{
  "n_layer": 13,
  "d_expert": 64,
  "d_shared_expert": 0,
  "router_score": "sigmoid",
  "balance_loss": 0.00677,
  "init_std_router": 0.0371,
  "norm": "rmsnorm",
  "norm_eps": 1e-06,
  "tie_embeddings": false,
  "lr": 0.00373,
  "beta1": 0.95,
  "train_tokens": 252400000,
  "steps": 10615,
  "dataset": "wikipedia_en"
}
Below are experts of layer 3 (counted from 0) of a mixture-of-experts language model. Rows are named router (the router's row for the expert), gate (a neuron's input weights, with its number), up (a neuron's input weights, with its number), down (a neuron's output weights, with its number) and show model dimensions 0-255. Each number is 128 + 24 x the weight over its row's rms, rounded and kept within 0 to 255. Numbers have three digits each.
After each expert's rows: "comes before" lists some tokens at least twice as common just after its tokens as in all text; "mostly gets" lists some tokens that are sent to it at least half of the time. This comes from a sample of Wikipedia text that the model never trained on. Tokens count by the router's weight.

# expert 30
router:106168140126142110100144147086100117129115094091117091150104116107112149117088174144144114136135111139128126155116175079106099109093134176107083125084134109180074110095130128125108147128097127087124117144122141127110082174125115111150159114126102121150090124101157133127075121145150100087104181117124155112104143151180124144123138149113095146149101096097138138119135117149119112165110115145107099141152102135137092120135123094144125180172164165128144108149129176102136152090117100103121109118184128104152167129101143147127114144147114134117154112096103146129192101124109126141138155128098117087130149164136112088139114167149149118128106155150115151126111093102148143160136157135131110112143124123107098110114089128171137126099118123103101147111160145133114149165131129
gate0:129063139145121153149139150141108122120159126148136128128116137129108127189116115110141111125120091130117116107134107108145122134158112085131132115123112119166127067120181151122129107117109111122127117114085105134114157152120148129120189141154111098109064135170145123156159158173157094127108148117161152131108143140082125116120096103109094128113121146125158161141179052132139162102131118124116119116104115127137128167134109131160120146111144134150127114133132146116127159124152110122115122139151128126136151108112105143122145133154158103153124115083136084159123139103120140107158150114099139086180117121152096133062053120146126104121082142124088114162109129142140111125093125129133136114137106127177188163137140158088139113129117119152074114132090108136154138184114165
up0:125177112097132110123107075147107134131089146132107142123119154157132126105160160159107164141147109121142119143113134151142114124125147138140131129133139158097142157144115112186122133101160164129136124132152147130158081057131103128158104127127145171099149137101121145117140099063119157141144106140128104142167117143175129141145154142115133136152148105161103124115072179087152112118114149104136120133123129127119137087119087135124145128144110102092126125104161076153098120133080149139121155128132123127149099148101140104146123140085126140114126141162146151132149132142143114127117076114134117169124129140108161137166192123139115162094133089147127118096119102141103114126127135116133113139123137168103056123109132094159081087170122123117198127119181146113096115076145127
down0:088122147120147151133116161138124112147101111135127149123125145132109117101135097146125105123136123168141109121130081123135157137131159127109178103153072126119149063141099166154093094127097057144121106097098141099134091148127129141122132100163138118157149126140099095182150166162095102170114120161132108114105120159150115140112108109116120134158131138105104158148071079121091161130112123071117106128101092145131102149110124130117118076092103130150114113120163098097122167118168131128121121120102128110147109164143116115166142113148149120110117077092132116131127145087187109141107112123085078117114143115167132084139151167158114130160132127103131102112076115122112146155133126174107146129130116069108165119123104136144114139144140146130135156142139124116114135163150134
comes before: "\n", "-", "|", " The", "==", " He"
mostly gets: ")", ").", " ==", " film", ");", "rect"

# expert 24
router:087121139134153153095134115108128122161098092142107073131122111146116135127099158136150126129137120156126125153100128088098122102157122156164118128138133094146066117076145132093105159139071134101112127121121113166110108158137109167099091086120099141137117129117162133099092122145149115105109150133150104111111170125098128148109128142127099178133079124140119138083162130140122109177117117195077072124143108105155133125125129127138161149155131182132138096114113151117103101095106149140122145087148116109119129060133092144105108134149162138159141177084097139118156151119150105121146167100136152127125134121148114130097117140133118115138098117150147152130145092120166149104107156130167137143120100084120128100119101139145140152109106087104077160108118133134102146117153121
gate0:153131153087168119089085124109099140126136120086176146139126124084119150135089144166159128155151121198090145161125134166106168114131137115183123120144125161128127065127108125125175098143119140129166132081147096134137118130127105140097142152097148140130148099132138123109110146117145126127129104103115149139147173129100118123128130106113110116142134122113128104056136133151179130083107151148151115143178102132140149130158111124131116155141122087115116112129142137196133085137132130165074122110170121111136117136167158121145127118091202118136156121107106084150135107133169093160182103149149147151106153125148154099133157110141142130144114114131090126107150148098111133127090107108138110098150100120132120158098139122151123122150124144136135135163108120112124120163095158
up0:143127142098174123088074122096102135125132128092157155145128119096113148141108148165159129161155120177105139155135117160110160120130141107179123119137131157131123062131118118123180101135125136121165133064144100132140107126127103143093152149102160141120161096124138118121122143111137117117130107097130133145140168142103109130122126104126105120133145113125123103052143125142165140086102133136162106139173115138144142140148118130119132156146116094116118108118138148201132096139140131156076118105183125120133115141170159124153136120105205124132170117088107081153129102123175089159175112143138156151111141120142141090131159116141155139138116114127082123109147145109096129120082102121125102081162103112139115152108143113145131122143130139134125146167103115118115122176092154
down0:176142109133158165105178192126132129141130141123136136132134116119127109130116125110155154123117125121129154152139147152153142095143067134154133107119115118128122086141121114118103140135128095110152115086127136132121121098087120153118129098138121108118051128120150145149127139141156118122104134074114120174126089105081085136133150111195192114135161130124196112139114126108105138130100136087144127112115132154176113132111180143162114098138147092140119122146118150153087081179104090158137117100168139136134121128132119107182139101120108085100133086127124105121151155104088116157142102121128154105129140147142133107113167105160100116121116143145099143106119120137125119140122152142124148097100105100138104155159111083178127132130135155115155111144159135133128056126154125
comes before: "\n", "|", " The", "-", "==", " In"
mostly gets: ",", ".", ":", "\n", ";", "),"

# expert 8
router:060138119071132119148117135148088111173104130085125130124141161086112113118100160126144082151157116130141140098105144160074139101132142161114113154101091127136114108140133116138116142180139097123140152117128157131113064114131147124106120123150160146107083125100129106116122135153162150143141126109107175136110129138109142148112090166088151148142111104117112111133142114101138118156109201123105106099168114128142141124134107081106117148141163152115117116105122116104147138124150128156131159123155107115109122137093103131114130138111139139159146178163138128151137084093146158143078143111137106119113137127108091130132131138093094125139106122139149147119193088130115162137142204132134148111141066095134135116122106132176140179109137136115072156144146131128126129135133087
gate0:119137114135108086130128141128098161118136117133086172102097137132136099146150110126108134170175122120099139126137141119121131098113134119145143127134142121158121161077191166138158146147133109155128133123167094106131125184160130122127128171130130114124108182156110143128087111134115097133116124131112093096142082128153118088125137129109179120132145111151121133117127124127080123153139073119123109138128112131101137123145095116147159156147093125122133157174133137153034128128126161135131082152115105106104149130120133137160109129100145126115121145123124083126153119119124161122122103093116123136153136106107154149126089106132093130135110145130130180118111133166161117103160128158185048145159075154155120106131146119113113175107206132121128130138113165126089113130105120
up0:115135128125127097127136146112098163131147095126092153107101149134131117136150108111106113149180121130097163117141141134122115091135149113144151150133150104166132151094172135137140143147142114144107144112151103111123130177168122127121127174128141118122090176157107147138093105149123089131123112133124093098161098140137088078111125122119163112124140115164113123119131123138079126162144075106131106133126120139101143132148086093143165144144089135125129144150116133142021104134124171134143091140108123102117156138107129149159115118111131121114147170120128076128151120106111136122139087088121123132146159124113166137121102115132107127145114130122116182113131125161158127103164121184179072154159099134154136118134143125113110185091182129110114134155101178112091110122089108
down0:117169112150123164117114180151109118167064157146138124112138107132115107098122125140121141082139140194106099150149158116103149153122132133112128132109121132149122122099146134132134119102181142103125125109162137165103107131117152170137135110137146155135113143108137115114117186094120152105155127128128148129131136171116139081108139174141141118082104106142118109110135074117136090136131138129146153191163162155124145145170113178134127155134156128092118136181148124130152118135106088144123121143122141107093133151127180101166091125113189123124185163110144147130142137120134123108126135124136075120111097135141162139105157110137153109144130136100130140140107122137141162136104141093117143181098126120115128124124069138141163196104104122123112162146131093155096181130122119
comes before: " the", " ", " a", " re", " his", " 19"
mostly gets: " to", " with", " of", " by", " in", " on"

# expert 16
router:117144117117152141147123107099098138155125124123154083102123134142138099132091144133171095168124097157124137145105136082113150117135167121135075139108113083175102163076113113087121160127119164103116144140126193146099121137122122101121119159141123110133144091148167122109117103121182104095112174115127135102118158135108083126165148141102182153153096148112110109107180144141075092148107131162115095109163105135135102144134142134134125177134140155140131129120138173116102152118131103158079158121125116125120152127116131103115131112148097136138155158079098160163190109162111158156113123132115149160119085160155119136092087156083155112149118140128121160141129113142141128098124161116121150131129128145113105095121104105111144142135128156125091145152174122104127129150145109
gate0:103107170114141113166126148146140093154134085103117097099118135108113098117108120153132161140128100115139160120102118116103115094144117179143092120115135133153148115110107116134128105126110086129157157141125160105164075127063101120153149100085088115141150149165130129095092109128139140146093127127149129157127115163195159147111115167118161123138126140140132164116142099138124131130120165166127092144150143121108117116154133107142112160143141146128120089152153134141165134160126170131153114161175117074086169136122131125109127128088123104142130114143126149141130153118105129154074112111117128110167132142134093154107114121137087114133141154091149095123132096125139084162088127107134160113139113116112140165149056095100098169164160125144081171133156125086107138119113134
up0:111108179137094129167125155109153123112126130104117102108103143086149149101145153132134147149108108128134125123121134091138105099118115199156127119115144153177168135127118128149165149165135080112178155108135163133144132114061117079150147136108113101124100116171131124129141122139151123113095093133141086116109099147185178126127120157129123112140085135168112114159129114123105113134149154150171114126154140134126150118150144138132105158128150124133114090165167137133114145137156186116128106145113134085099134137131135138060150136112120117170121141122145174084108136160101158153104099152101077115141115141122111143074124131145108114126135184105141125139131115127111072125104141138144125116093128118144136129140096115099079156160163132172097168136123115095123114120138153
down0:102143115137124169128105133113133106104100160150093135129154144146164116108156134090147096090112108114158110122189137131154163147122144137139130115111152149123106114186116078198105136096194185139154143149153121114163139161191142094132112125151095140088128130108159153135114123136160146127153126138111140127123155136136110130127158152114121153116098113121148139136099120095137128110151176202136166135122154134116142133096118131171113148149121133086143113130118099130122150138161104085129136092133136085152107133106136144129116096126090134103166123105160108105153163129101158129147141168137088131145144134111145136104124118129156124149079126130086122105159076130102118100122138147113150144112161177177156147123120125093139108110101154130084131114102140168151113147143143
comes before: "\n", "-", "|", "==", "The", " The"
mostly gets: "\n", "==", "===", ").", " also", " =="

# expert 1
router:087156137109115125137162121140132126136137121103119134126114159077115151100102169122120090143075105160192129114134152117115094089142140174111123132135117145141104102151110126133116144146133101091122189122112176104118100127151146161126112125137146167130077134097177125118113110126141119127141135104027153142139169158140147141127147157096142147153094123089113089143136124151111140134145224107121104117156115129139166126139125122115127150138132141089107107129136149132144106104119132152115156122139069129127169142089147146059114147095109167146123147134109140126134089124131096090138142128119117138130176125117116145093126124111159116143108119166133137102149086139126109150119164139131117105140097103110145147128115116108172157135101113136080149101101112138108130113116121
gate0:095140125132131130126174115145121101121085106135124106155118139096087114102109112170138103125139145120124128136117116151084132049137157102100081125093105072176097135120135130126122125116112077125120149106073154136137139148142130112106157135114147164114158129144157091099124164149142131133088108108121113147124106139150141108119104166047149144152143126146126166091140117184124126169079125153106104137160088110113159096097112108144152162122143157162097127153135157123142163135104127146138134113143130112119166143102135166147140143133117123143164158123133153140159122135136128166105145144102115119117165130164130133123098170138123063156131119098137124078180137168152153148155126129142116108131117132110127105150099128162160158136126129165091137079142130113113154115129154
up0:124114140132108083136096129087114168107129149141124122127125144156129112170129118127108149125116110154148142134138120130090128116169110147135122127135157173135155120128100146136114120133110144103185160127088083124134103105115155081151132122131104121102081142125139127106123116112138067102159094132130095123055139106123167130122098103160152176106084155148145103122124119106170152093106162168145137126130168113109128164162094149097132126139121152099131170156119119139148109105104142118109130129123115099119095110154168103141143124100150113111127107109137166146111190124168147180167096102127088202171116146116092090129135144126154117145140140100077153178125118138128118130083167152111148102104134105142115093120133125128142154147146123088145158128149129140112107117105136
down0:096142130141128150115158095141144107151082095067136117112134099142135112162129166100102150109115160109122113105155148151141136130128137124079107138082172149135147129092119169125132117111128128134111129150149178104124148134155124078095124112104129106145089126123177091105105160112124135109095079148145141091114084142130106147084157145119118126125123160128119096105092111114119127105085081098097130107132145135137150127129095103128128111105160162112123119137141171107134155099169114163145148145118105121146100116117122128130103170107137128102113153117109108121167083118074135141157122101117170135140086132128153126176081074150150134160112134115102129158173098109167120134127090160137177153095162117154154090129137105142138131139086095093131147123118138132112108091129158
comes before: " the", " a", " to", " in", " by", " an"
mostly gets: " is", " on", " was", " at", " from", " for"

# expert 18
router:073191131089078114107105139175114104149149129088109130106152094093145106082050152149097113128129144113163136138132127168135132112159157150111118156150117163130118109097092156147143150162120134164147150131118154113106096141137108143144119139162105154140129161119153116110140139139138147123154134136082142128112088140131131126093130135079162138141114141114093125058164116107122146119163164124126100155165112125128121111167126076119111149128145148110083160127175117105109152116112133123149159121122124139095137133140122112103128091103096123108132144142115120141134105148119121118106125110127152120129122145112122163128113122067099116156114101091152138070146119118155178112132132179162127127120095106143141114107093101145158119138150136157116137169121136159111152151135057
gate0:145112151121127071112130110097097150138131117084133100105177098153139091128127134141151122156138086123114093163108117167120173095126131163107141100133162093142114122155124100135061109161101098146104112111144110110101115136101125126108118116150115192112093128112121144134114122141122125166152118161130133137142163121146111167147196132140128123151141144122111088129146040103122125111155124115131127117108138150119132074141116114101133119131123128134114133106186138110133145107108194125141113135149115105170150137114153137101111130116126136130109100179123149106136151140102130144148108128122155074156126152129142155085143155129156105113150094115148150113114133119164211157150131128171172141092120083139078145148116119135157115147133124166116132145110130119126139168106127
up0:123146100135126156161134157168156112126138130173115136142080168104122177133126119125111132113127178122134175099155146103106080177133119104150111150123092181119141125114136151121199153103137157107151132143124138148143139133153127118147122137106141071147156117136134105125143132103132135092116133104122114126115105145106136086114074129110145134097121125148145167126112198155156137146111134140129119129157127092136122169125136130165115133130127127120143121159066133150121112144139073128136147129111154153097117122157082117119169120148156107125147156086136110155112111119162125121130151124135089186102135101128109094165101100128106148153123175122125118155138124142090053080118129126095095114176126175120173105106138142110099143121117143086135124126140124152140099095154115
down0:118173145135101112128160116099146140129124139118152128143087104078120118104128126111167147124151126162138086133120120140123152165129131105111107152117138149190118136103109112137140115089131149114124092149167132165145138130119115165106230112122155144126127112122120079106130139102124147121105094087109131186131097128115158162115132141069131117130138145097109129151093176147105109108079140143137080133163123156073137116124132101111112145163134133145119146116117077119143137054091119185078112161196135139174115135124127149141144144167157153120164103119125131126145141131093112105148119137135085114130111110119126122126118101141124107127139138118149128112127129133129143101111120126159117127141095155085146096107107099149151137099148149151113144116127142141131081148079121
comes before: " |", " the", " a", " to", " by", ";"
mostly gets: "A", "ed", " after", "ated", "ing", " States"